Below are experts of layer 5 (counted from 0) of a mixture-of-experts language model. Rows are named gate (a neuron's input weights, with its number), up (a neuron's input weights, with its number) and show model dimensions 0-95. Each number is 50 + 12 x the weight over its row's rms, rounded and kept within 0 to 99.
Before each expert's rows: "comes after" lists some tokens at least twice as common just before its tokens as in all text; "gets" lists some tokens that make up at least twice as much of what it gets as of all text. This comes from a sample of Wikipedia text that the model never trained on. Tokens count by the router's weight.

# expert 45
comes after: "\n", "-", ")\n", " University", " member", ";\n"
gets: " of", "-", " by", " for", "\n\n", " and"
gate0:59 39 35 57 49 67 60 63 72 56 37 81 32 46 47 70 27 58 38 32 63 40 35 59 59 33 66 36 58 50 37 53 54 57 50 60 52 78 56 55 72 38 56 54 70 74 65 45 63 67 56 45 44 47 62 46 35 50 55 29 44 42 40 67 48 43 61 24 56 53 49 60 64 52 49 44 44 64 51 55 55 55 50 40 56 49 52 42 65 47 49 49 44 48 31 73
up0:66 31 46 62 68 58 41 62 59 52 41 49 52 41 58 53 48 53 58 40 40 29 45 17 67 42 69 43 69 36 64 44 36 33 54 50 68 58 39 52 69 50 63 36 51 60 42 52 52 32 59 48 28 37 38 48 40 59 59 34 40 55 31 42 56 24 40 49 66 59 44 37 61 60 55 45 52 73 48 60 27 59 50 24 51 59 35 49 39 56 36 59 58 60 51 59
gate1:50 50 58 61 38 50 56 52 46 54 43 46 63 71 68 54 48 56 52 50 25 22 55 38 60 55 38 52 40 55 35 56 54 51 58 38 64 69 51 68 39 40 70 58 55 65 58 79 34 50 35 44 60 68 53 36 56 52 44 30 59 49 53 63 42 40 28 66 58 53 59 69 24 58 71 45 39 51 27 53 60 53 56 38 39 38 55 72 36 35 44 54 69 37 59 48
up1:44 58 53 24 59 64 46 35 60 21 61 47 72 46 32 54 33 44 65 63 76 50 47 74 41 39 76 56 67 60 47 50 63 45 63 46 45 48 46 43 44 37 63 55 51 55 52 34 68 52 49 55 50 41 30 43 47 64 57 43 51 69 50 39 70 65 43 58 51 33 48 58 48 61 36 39 64 54 58 55 58 30 52 44 42 54 51 37 61 35 57 44 52 88 49 40
gate2:67 47 24 50 51 66 17 55 53 63 63 43 67 57 52 85 35 48 48 58 42 35 45 51 66 42 68 38 59 34 58 48 30 45 63 46 55 50 62 54 53 52 51 48 48 45 18 72 60 61 41 66 52 46 44 51 45 68 44 36 45 54 67 53 37 57 49 50 56 48 58 67 65 50 45 54 55 41 70 50 47 48 42 51 50 63 84 52 44 46 71 39 44 57 32 56
up2:54 40 50 49 41 56 54 42 46 63 52 67 64 59 22 49 47 41 45 68 46 50 46 43 63 56 60 78 43 65 32 54 64 46 35 74 56 61 32 55 68 22 42 65 45 46 57 55 43 51 41 52 34 29 61 51 46 56 56 41 54 43 47 48 53 45 65 37 59 53 55 66 56 53 26 47 33 51 46 45 47 37 61 46 58 84 80 52 50 54 57 78 41 37 60 59
gate3:60 54 66 42 54 50 47 71 41 50 75 53 63 73 54 56 48 59 60 51 62 73 45 48 57 53 63 32 64 39 43 55 62 38 65 43 58 49 70 52 16 51 32 53 38 53 54 76 67 57 41 57 60 47 54 43 64 26 46 53 51 50 51 55 60 68 51 52 39 55 61 61 26 45 50 65 44 62 27 42 73 56 29 37 60 57 47 65 41 51 39 37 58 41 66 49
up3:57 61 63 57 56 44 46 70 32 36 40 44 47 55 59 36 25 65 58 48 61 48 51 37 56 61 60 31 51 39 50 65 61 40 73 29 41 36 72 57 57 68 26 34 45 45 45 68 57 42 61 52 49 53 54 35 42 59 41 52 58 40 49 55 33 54 43 50 62 54 65 50 39 63 70 56 73 62 32 47 33 55 54 48 46 36 50 60 35 47 12 33 48 60 46 50
gate4:77 50 44 63 42 55 58 48 64 63 55 37 60 44 49 45 44 42 46 29 57 42 42 51 68 60 74 44 46 35 65 54 50 51 60 65 52 29 66 45 40 46 71 67 41 53 65 75 50 31 48 31 32 36 42 45 42 45 40 61 45 55 70 35 50 53 65 62 42 31 51 36 43 81 63 60 37 72 49 59 50 35 48 53 56 54 53 53 53 52 57 75 39 38 43 64
up4:42 55 66 66 13 74 70 67 60 59 34 56 37 63 64 48 41 44 43 48 40 64 52 45 54 50 46 54 37 63 71 45 50 38 43 50 43 59 51 58 46 65 53 50 67 61 44 69 54 32 50 24 39 50 49 40 61 74 46 43 44 44 65 40 55 47 53 64 49 30 45 55 39 65 57 58 46 44 46 56 27 60 48 49 74 45 41 65 64 55 40 57 69 42 78 48

# expert 16
comes after: "==", ".\n\n", "\n\n", "\n", "===", " |\n\n"
gets: "==", "\n\n", "===", " =\n\n", "-", "\n"
gate0:58 45 63 40 35 67 58 66 39 61 29 60 38 61 43 45 31 40 44 39 53 56 39 57 66 44 61 41 53 53 60 55 60 41 60 36 46 74 75 30 56 50 34 59 48 48 52 45 52 43 53 49 56 62 34 28 36 46 56 65 65 38 57 63 43 43 63 35 75 52 45 53 35 43 54 32 71 52 30 55 64 51 62 61 32 61 46 50 60 50 26 42 47 15 51 52
up0:30 33 53 34 53 60 49 66 54 52 61 71 68 34 51 38 44 52 66 63 58 52 44 60 39 50 65 42 38 40 41 55 65 43 48 54 67 43 32 53 68 57 33 53 51 38 49 35 47 34 37 26 40 39 54 41 62 42 60 64 44 49 39 18 47 59 17 58 36 39 47 56 45 59 54 49 39 76 52 54 53 49 39 61 51 49 85 33 45 66 62 48 48 54 59 50
gate1:56 43 29 46 56 68 40 73 51 54 68 46 54 61 49 60 53 72 70 43 40 39 41 39 73 47 60 58 53 57 67 43 48 65 24 50 67 52 42 73 38 58 38 42 64 50 58 63 54 55 39 55 72 27 36 40 50 75 47 51 41 50 61 43 37 40 62 34 45 46 54 53 64 50 50 47 59 78 59 62 39 32 51 41 45 57 48 45 68 42 63 37 67 49 55 70
up1:57 35 41 30 48 63 64 58 56 48 66 34 51 53 78 67 59 52 56 35 66 37 48 39 57 58 35 57 47 50 50 50 52 61 45 32 56 44 53 44 51 73 28 42 80 45 56 56 63 63 32 52 49 32 41 41 57 66 30 39 29 57 48 38 56 46 68 50 42 57 51 30 59 40 42 44 65 57 49 59 44 43 66 43 52 52 38 45 58 53 45 30 63 80 61 75
gate2:55 52 42 44 62 38 41 51 44 46 39 56 46 49 67 23 50 35 46 23 38 35 39 41 65 57 63 53 51 45 55 53 45 66 34 61 56 67 59 48 71 57 49 49 63 39 53 54 19 41 72 39 62 43 48 30 47 44 37 43 49 46 55 47 53 49 53 41 57 58 44 32 24 60 70 72 46 62 63 50 36 30 50 50 29 50 47 70 27 78 47 59 53 51 63 45
up2:49 47 33 37 39 39 51 48 60 39 54 51 58 44 33 23 67 53 49 54 51 51 25 47 84 48 68 42 65 45 47 48 61 64 54 57 50 71 78 44 59 36 53 59 53 43 28 69 35 59 39 69 60 48 45 37 68 30 45 42 59 42 44 45 47 31 52 42 35 54 40 49 57 68 50 43 61 46 67 55 56 55 39 26 23 52 54 58 42 48 49 45 50 57 35 70
gate3:46 46 51 57 43 53 26 55 53 52 37 55 51 55 46 47 47 65 61 61 59 38 19 54 54 42 66 62 51 60 53 35 48 64 51 58 68 70 49 28 37 73 35 53 49 68 69 51 50 64 34 51 56 29 47 30 59 44 73 45 52 34 37 48 69 43 56 44 63 42 42 58 38 70 40 63 69 34 42 38 45 71 64 49 39 56 25 57 49 72 35 43 56 50 40 44
up3:60 53 56 34 55 38 33 45 46 58 54 28 26 59 50 43 60 40 36 76 56 53 46 52 47 42 40 58 49 37 52 40 31 46 45 64 45 53 57 53 54 69 21 52 72 47 53 28 41 39 26 51 42 63 52 82 22 62 54 63 40 45 75 44 63 54 40 72 58 59 55 45 52 48 45 56 58 47 47 37 49 60 35 60 46 48 63 70 59 69 37 44 57 47 54 39
gate4:56 57 49 42 30 46 51 52 53 47 25 41 73 37 50 23 31 58 60 55 60 59 29 77 43 52 65 48 34 36 43 67 46 58 54 52 77 53 38 49 54 62 59 48 50 72 35 30 51 44 44 35 50 43 55 57 41 69 65 57 44 35 57 71 60 40 40 62 43 56 50 37 37 45 52 57 57 33 46 74 43 35 77 50 47 50 47 41 57 22 40 53 44 40 56 49
up4:29 49 44 63 66 42 47 46 29 60 46 68 54 61 49 50 59 52 64 66 50 46 46 51 42 53 47 47 70 72 70 48 31 46 38 56 23 56 39 58 52 57 49 55 49 46 66 68 14 28 71 51 37 47 59 48 58 48 71 54 53 37 39 57 42 34 28 47 78 51 34 57 57 49 47 34 45 52 45 47 43 50 42 26 62 38 55 53 51 50 43 45 73 31 50 45

# expert 3
comes after: "\n", "-", ")\n", ".\n", "\n\n", " Born"
gets: ":", "-", "=", " -", " –", "):"
gate0:41 52 47 56 27 51 29 58 67 51 59 59 57 43 47 06 67 48 36 56 26 34 51 37 60 29 66 57 33 47 63 60 69 45 53 51 52 49 55 36 37 36 62 54 25 67 64 65 37 67 53 55 46 50 57 53 53 47 60 35 37 33 56 51 52 64 40 52 45 70 55 39 35 47 69 46 56 54 55 63 52 59 37 56 34 37 58 46 52 53 36 47 67 61 53 54
up0:68 33 49 42 61 55 60 33 54 17 36 63 59 54 50 64 55 54 50 57 46 50 68 49 58 68 68 46 46 50 35 54 61 61 54 54 23 42 54 48 39 52 52 65 55 45 50 40 52 43 55 48 58 33 40 44 32 57 48 83 65 49 55 60 35 59 75 35 52 32 71 36 71 43 33 56 31 64 49 52 68 66 48 60 71 42 37 44 55 55 51 64 63 53 60 43
gate1:51 56 28 72 59 50 44 77 47 33 46 56 58 60 49 54 32 44 37 50 44 41 46 39 74 42 66 52 61 54 39 70 49 29 61 40 50 48 41 51 24 41 48 41 59 59 36 39 65 56 37 59 57 47 60 47 67 45 32 39 32 54 59 48 36 48 35 42 70 76 43 46 38 75 59 53 67 54 54 39 47 34 40 63 70 68 57 66 38 44 53 51 47 36 40 39
up1:44 54 28 77 48 47 48 71 45 39 54 55 64 54 49 61 36 42 34 43 32 52 59 38 69 47 51 48 42 57 56 67 60 32 64 38 47 63 58 54 28 36 54 52 43 70 28 44 44 46 34 51 66 54 53 53 69 41 39 48 35 60 50 54 32 43 41 54 71 66 51 39 36 89 52 45 70 49 52 50 56 34 26 50 48 64 42 51 37 50 38 55 45 39 34 39
gate2:45 67 59 36 53 47 53 93 45 71 34 47 50 62 43 35 43 44 49 33 57 47 44 55 54 46 73 40 27 51 58 58 33 42 49 53 51 38 39 45 37 42 46 52 59 83 59 49 51 47 45 36 54 24 48 52 46 68 41 72 53 61 39 52 49 34 34 67 53 55 64 40 46 48 66 57 33 48 38 41 34 64 51 58 59 69 58 66 48 28 57 48 46 36 61 51
up2:33 61 70 68 57 57 61 71 28 67 42 53 51 58 48 40 39 47 50 43 28 65 72 44 45 66 62 42 49 42 60 58 55 52 77 59 47 41 44 57 34 44 61 57 37 76 65 50 58 44 43 56 39 42 55 53 59 44 45 55 57 56 32 36 56 33 61 32 66 43 63 31 50 52 77 51 69 49 48 45 43 59 45 62 46 61 39 75 35 65 40 40 36 40 63 40
gate3:51 51 49 56 53 83 27 60 69 52 57 50 61 52 34 41 40 42 43 49 45 36 40 61 53 48 47 44 71 64 36 37 54 69 62 59 29 68 68 52 48 46 50 52 61 30 57 60 41 61 68 51 60 31 33 81 47 50 48 56 37 32 68 69 73 59 51 67 61 65 45 46 50 44 73 58 40 65 45 54 55 31 45 46 49 43 55 43 50 39 59 34 46 63 45 63
up3:51 65 60 61 75 57 51 70 64 49 61 60 71 46 46 50 22 40 35 66 63 30 43 43 60 65 52 39 59 59 46 41 38 35 47 46 41 68 75 66 52 37 50 36 50 34 71 36 40 55 62 38 50 28 31 76 58 45 41 42 50 45 53 60 56 54 55 47 53 62 66 38 57 46 77 55 62 38 51 45 54 32 50 63 58 39 47 54 29 49 67 58 45 44 47 53
gate4:46 46 51 49 71 57 45 61 48 50 61 29 64 37 51 22 54 56 55 26 59 52 43 61 70 50 44 52 60 71 38 48 38 79 56 43 55 59 62 40 31 38 77 54 58 64 47 53 45 53 40 44 64 43 37 52 46 59 72 48 30 39 45 63 47 64 54 54 51 50 25 43 43 52 41 58 23 72 54 56 65 36 66 49 67 51 52 35 57 61 47 66 63 51 34 62
up4:43 49 53 50 60 73 56 63 65 53 48 39 58 48 62 33 32 62 64 46 29 61 52 61 46 61 63 51 50 70 40 34 51 71 61 49 33 44 39 50 46 25 53 41 56 65 49 50 47 45 43 43 71 65 36 71 29 56 73 62 55 47 29 67 40 37 59 47 65 45 52 61 59 45 49 48 41 54 74 80 52 38 43 59 55 50 70 70 59 37 39 40 60 59 58 52